Experts of a small language model.
Experts: 96 experts in each of 13 layers, 32 cubed ReLU neurons an expert, 8 picks a token, a sigmoid router, 48 empty slots to pick, a shared expert of 256 neurons.
Below are experts of layer 5 (counted from 0) of a mixture-of-experts language model. Rows are named router (the router's row for the expert) and show model dimensions 0-159. Each number is 500 + 50 x the weight over its row's rms, rounded and kept within 0 to 999. Numbers have three digits each.
After each expert's rows: "gets" lists some tokens that make up at least twice as much of what it gets as of all text; "comes after" lists some tokens at least twice as common just before its tokens as in all text. This comes from a sample of Wikipedia text that the model never trained on. Tokens count by the router's weight.

# expert 38
router:470496557428522414501545491571498552484506504506545505598462523526442520525534472479583511425398527445507465434397644571587448418426415529486461572571577400461507536499567432443528491587494519530561497510512511488400513519505471514441500520501471507455515549511465422508495444453402554556547502596546545524543515521534463550514515485574435578481599511450465524536567470564423477563510487515600533502548513440548520576534450577479523544496438491450558474464510536516416441463465438
gets: "\n", "ing", " in", "'s", " of", " on"
comes after: ".", "\n", " that", "s", " which", "ing"

# expert 75
router:473522466533516454412521514407483522499503431482516577439583513479528508590433495514539418472463452557474535459443416584538537478421519492547570525498448442503485491563478517551517499496450482471473599484477418541553484465411481522461431485469504489519460450435567516502409393478512404521554574514518463498447507442511557527582382482483539405461408521551553555491479450613525518490588502510523412379521515431498592528581585545522473502536527467576476441481458433464499578439440496
gets: "\n", "==", ".", " ==", " =", ":"
comes after: "\n", ".", " =", "==", " ==", " is"

# expert 55
router:499440482433469553524397478579454439540451432494495441437525500466452481495491519540591415492439583559433548518454464497524476570456489488415555487399485559514484427537481561461417498465537446453483493474499451498535553451446559532549609458491560501558481565390509436572521401500506397486571470477486515486539528452508537388451513494506584463430482492476500531500437503451490536498500518547502534502546451553447471424506587400532481510505601486558571425532544557469575516587514366
gets: " the", " The", "The", " this", ":", " other"
comes after: " the", " of", " in", " to", " at", " on"

# expert 95
router:430442454477430545527472533498513489446470606466462539504588512449535498523399480509576520455552572507548511466500407419471446494468492450469504460488525490483409450523510399462463463542512436488464521573448553486365413491508488492402468512488520515582542559505427534511506553432575541482415475462499501565468526523478556466512472417456491565474584566585568517443533455464458574587551499587490400549394512559572549416473421445482484534514525420535517445610504467491500539541486536
gets: " of", "\n", ",", " s", " h", "-"
comes after: "\n", " N", " S", " I", " K", "a"

# expert 15
router:537495494459437482535434449475582540513559436528487501501429507476495469565527434521531402564533486566560512486504470450583436480460453438519538496527436507581456488422468576543525493511506542486429517431533504578489509492490537490419416572495527505533487502547471508516580586456400496532489580638521469434440548593506398509456448504395431410531546483542576467506496470591401539424439565469440502427543470496559566429453401479484525433532455438477518459522568555581473469491489482
gets: " was", " a", " is", " as", " be", " were"
comes after: " was", " is", " as", " were", " be", " are"

# expert 59
router:446568540500512476595528500454556475524555484530517533481522504495562462543519470597524482557505539463527536543518483505519550529468501455496445533501614351542530413573547430538572482467517505418568562472504591474612551499484624522449522454454452516490470554527402576478458494410473489537426473507524503422506432538562502480462454422524533607459577553489456525490522459596436502483553483544502440544535486568588608550490418566498509425561453522505492488533517526470488563559403433
gets: ",", " the", " and", " The", " not", " with"
comes after: ",", ".", " and", " to", " that", " with"

# expert 41
router:566556539493542473481550439462515484490473521589493467500498469418416500514479567528560448463604533498486541470445441474401479509500545591440522539519419508504444508448419540503474455388512487531517459449490429431427573457484520519605437478502545394434564508406502534580498589536499419517487462471517420474433531490479426503502516568587550429506600500494439441474547568573453560550464530501472409482506494563451601479439530519435623461509433505533531573513503476500500562561514552
gets: "-", ":", ".", "|", " m", "″"
comes after: "\n", "-", "′", "°", "″", " ("

# expert 14
router:517542547457450460556529530516522530425409467472491532516512539532485453516435612468478540459512495537485558481480556433416455510417521447426511458506379559566464437617560588541451526578504616506406523478499525474408546576425475480540465409547524486520497577463495529558527588499569444557580517529522452571474480503594450503482483507555452490538568543486532500534481586602446468398423557478504524488536470552426540446534536463534458422514466416445585484492473459457514515511550476
gets: " the", " is", "th", "-", " it", "i"
comes after: " the", " The", "'s", "The", " his", " as"

# expert 61
router:389632459545519397471523635533516544517472539424452466465479541494549477494496517457448489529415481577505408514587474605572522482466391471535497532473514451495577478495472447460541427510510514517598505589462605503499548455526459552472458522448412545596489480560516562466566440461520506493475404520623485490558505558522480520478563475534474578496484509570570409454424489500472436500425488534488564521497511455522579522421442446498562553516529489420489554493467514490537558536490552
gets: ".", ",", " and", "\n", " In", "In"
comes after: ".", ",", " In", "In", " March", " June"

# expert 57
router:471523525519570396487604466510559485501458573435476507490560477466550481554524544452473522483485496614575410556598530505430492515415434515588492494555563435469587517543539564512549504537509523494568473586491561482472525485525443501536505424444387552573490489480508492484458532488457516548473440543510514489518528561593512534499512524495464657534463448511483502464418442573564417389443500402471511646498517481535542581542487453469528540546442489440494539526481526422515562506542419
gets: " and", " which", " or", " but", " In", " He"
comes after: ",", ".", " and", " but", " that", " where"

# expert 5
router:457543443453511497552436420545549539479470524468474489438514565528580459538453490578554443586550574544545579501572431518514556514501460480476461560482473501508453478544413473549435392496432500441459557453491501478469568396513461487485472554536532479478518520542474462437506455446511408471458514451521470430441548527519491415486458430391476442379495535434513388437436483492515580540619512509565442533530443533411512542528463469469565476574585511484473443495546395494574529544461416
gets: " the", " with", " to", " was", " that", " had"
comes after: ",", " to", " in", "==", " is", " on"

# expert 42
router:495502416540557567546575475542428538478499574511494496473496524545503484472446542466513606500460517514581448570572489561540467464448508488554549516420556428469643495509467570492561523496503552539509519444529453482445462466458541514465541532424441517508526485423566443449525517448612428579551545424523581437516516560544605490480529499569573581536506518604578518408507602493514435487463551488449521553522456555475435497475519515456524489436484558461465499409414518491501466617393511
gets: " of", " w", " the", "th", " two", " t"
comes after: " for", " of", " a", " the", " 2", " 1"

# expert 84
router:488525523547480463407432494500544521530534498532496470430446499484528483610532509499463503543561544579543534480575437420514454491510470432424488544421506437542453401512603440533537488495491543459515386570548459481534541520521538420490446501602578490536398441511447539559459346454494508471466478598455507458502545546456511468483490517451568500380429466502546419548458475527584536517515507470557402490466574515519519528416471510497559502493516527492402506534540510497507529371537387
gets: "ed", "\n", "ated", " to", " by", "ted"
comes after: " was", ".", " is", " were", " =", "g"

# expert 54
router:530508502426456451604557465564542568523615495487563562485526473456572482498485441518555505473470495472602547486511459476541460616446613436519460532467511436449471520446560518527450497547512488544521551401596444601441472513519482491535546532426540470510537551438497503661533499580517552549468493428523498560469487402539418444513515583418480480505490471466537528559461492461583501512547481457544515524473555515475511524521520558411508516372554539435418477523546455554591439481550495
gets: "|", " ", " the", " s", " H", " their"
comes after: "|", "\n", " of", " |", " \"", " "

# expert 6
router:486536478489578573534571488523387381482446538492458485478427427475528445489471491493548486505541455441544460553484454526479504404574545564460530426502489508453583450557438513503474485384440539554603495527468438555449491452526487504486475462537523416489566490501479482491480511530534480528532393521577477553508400497476550577483557521544476536610566540470417514467593594486533507487433557536483614472533547516478463411551562425556461540499482500650532431481481433501454540472561544
gets: "==", "\n", "===", " ==", "″", " career"
comes after: "==", "\n", "===", "-", ":", "See"

# expert 71
router:485571504402402549476515535493485428521497487472528464465489542402504606460500473423595463452519523516441540515467473601531517534488563479485501462528513474429525535513570452532463498458533546492478516463534458407439545467516611595547492406488534494543559468552462483490499573489550499500431471545501510587515518582521545501536392440465507441551542531539527551474369605505515605528515399405515442494514474504538483462504474491569558447462476388540412487483411587518491497571426421
gets: " of", "-", " in", ".", ")", " by"
comes after: "\n", "ed", "ation", " part", "ated", "ing"

# expert 90
router:466469480449466500576432448496449508526588571441526476516508489438495443526440463495583483515511536583503530510542450469380522557581431428555465469519517533513591432473420485528500465600475542494420489537376430491521450400494510558575525466533546457453437552482474541450461511493511396489492474467473502479554557520538560478436495472553514463421566419458467399421471433573475460509508556536569516550557428539588441507396485492493458458548615467537386455517483444504479509561511454
gets: " the", " a", " to", " new", ":", " an"
comes after: " a", " the", " to", " for", " on", " with"

# expert 39
router:506491548494471523533502634462461511490524544499459561482523436421502414460446404530497510551545489534526539539552495585402506543407484474481543569552523501425538377503497460462637526536437519487579464504513501416508593511420486463453488468495592485522552462560484502509464506525501536453531449491492522474601496554536426410504484486554411416459411576543518509569570527433570550473500475443538487512540418526535560510558490429496553486500513429453457511416601437542460587519442423
gets: " to", "==", "i", " a", "=", " an"
comes after: "\n", " to", " in", "ed", "ag", "at"

# expert 78
router:422446574535521511441435470497526426542467470427552462422484476526489507481503563379511529547520481561506521396524474480540467469586478465466529519446570437539484480503585485424517507407509488528497514501525534404469443512508533422505493526600508572484473478547519517540465472447421511531439508593495512467611571488492498509569538439424522561556455465550517500507593548422428579583511478543493479400429608464530515570513436578620531538593458500482513486507593446515526429424569492
gets: "ed", " was", "\n", "ated", " had", " were"
comes after: "\n", " was", " he", " He", " who", " also"

# expert 31
router:439569554575505480507554530503542425485535562387473492551591524505535515495543574545515456504451509546475553495535506558541476389430419434554434531526457413473574470471541429474514552457505466524595544557529474456463590510470561569343432446437443488577527529522469441452515430492502513565445421568571470469484509518576488540500530423521485561559529442551537478461551522569527531520483438514415469535498455421513538569420504426411572538494499417396455491487474527459518517534488483
gets: "\n", ",", "=", " In", "s", " He"
comes after: ".", "\n", " It", ").", " that", " However"

# expert 77
router:532557413510562456502418557469495531540566543469499565418493477479582449573488604507377455555453503537529416467522518508603522456484499491463505444441402442448550447547554496445491461463407525414491540469452497452472503434544504599586512456484523579538518504381489536471457532477384559572494466557501492475476490468582503520534394485464573471425522539597590451506528503543551512427536468540490393505531492421486507583517507487568534530533462442454513501490504535426551528566452456
gets: "\n", ")", " he", " it", " He", " It"
comes after: ".", ",", "==", " ==", ").", " where"

# expert 89
router:513418522449593534470420422414504462488500519485488442476561560521520460516488453529552463478542543444491503566483474456458512581432443499449521423428492468511460419561471548484510467499516492489527446422534499465461560521441483409615562494504503357551497564410497521488551491595607458503563450469480586523464487459499490413467515508586527534447600505383553463485422528474583564430484526515473460453536449560553488429560523523557490480465591432518568475511572484449555523524498391
gets: " the", " The", "The", "=", " it", " this"
comes after: " of", " the", " in", " to", " on", " for"

# expert 64
router:465406482490493573496503481493434559481505567442518415517556566488543464568519512596559490480410541495446437580561522531503486522411472437520517554487497553563497526489466511461521483518456446517480544497426465454490468448443447416560427486515438468544536551420494525521527520469415466439501529459561462575472517528479495447425368392479461463419527498407444485509458531525491436482438555624498526548592458471443514453566544514474400455506451406491544449444592457539460577563554408
gets: " the", "'s", " his", " The", " its", " their"
comes after: " the", " of", " in", " The", " this", " as"

# expert 23
router:528526452420466532568482412546543496477528504490571530588591538550477514464520402555592409499596552471555546449487456558485432583508556423470556533471502490517516433523419497371389479543479473452500478532529534428486540525550497510523560427503522487570493405471437549557440518493554484475455430456505432536455451490462543513420518428485521406459424582546530526483501424463580460480528586465499569501366533505455506499461450382573531500503480495520549485533474418535490541547517527
gets: " the", "in", "ers", " in", "er", "l"
comes after: " in", " s", " S", " of", "S", "s"

# expert 36
router:434519428509506546505457446519523470537544576576557465485519525488517411501400490612466464460514548481588517641555554576562420557454467490516483480420587396402483559556464510530509529397465436541498510529472454510414488468501548536477569428509448588635556584468538472489461399449522583535483528470525461500534471484475538531523520397506479510428451514501537533551468537456560588543503415593408467508528461505500523511540523442489535533502475420501483479497518451511420527568480472
gets: " the", " of", " The", " his", "The", " their"
comes after: " of", ".", " for", " with", " that", " from"

# expert 73
router:478542488499484474565505484577559533504578552526513532417397584556469488526521459509455527490512468451560529540508457386524519516485480517534484538457432498454420499489454437533491503557434560491486526514421414438489629435512412543435479473542539571474404542577431513533553482408518568478453514518506500492505571353547490509427473500440512442435452471476450377573555495538509505485544470523538379492561554516555510489499451496451480529542464534434579541444512584465544358520470461
gets: "\n", " his", " he", " her", "n", " was"
comes after: " |", ".", " he", "–", " 0", " He"

# expert 85
router:499530477494429425469521531485503539550546483557527498462552530518572427509591506539513450518480501554495438492523484514609482564453404436543423449524475441461498570450517474502618485554511485528490483642517531442468467496544479465494476495472544482520429529509563553434486444454461573491452451652597531499513551522448405546495454506572491477486579531478551481479505393475478503474417559513425472566526469461560476517444441612575546480485389472415435538541483568571500468476437392
gets: " a", " also", "ly", " not", " but", " and"
comes after: " was", " is", ",", " were", " also", " but"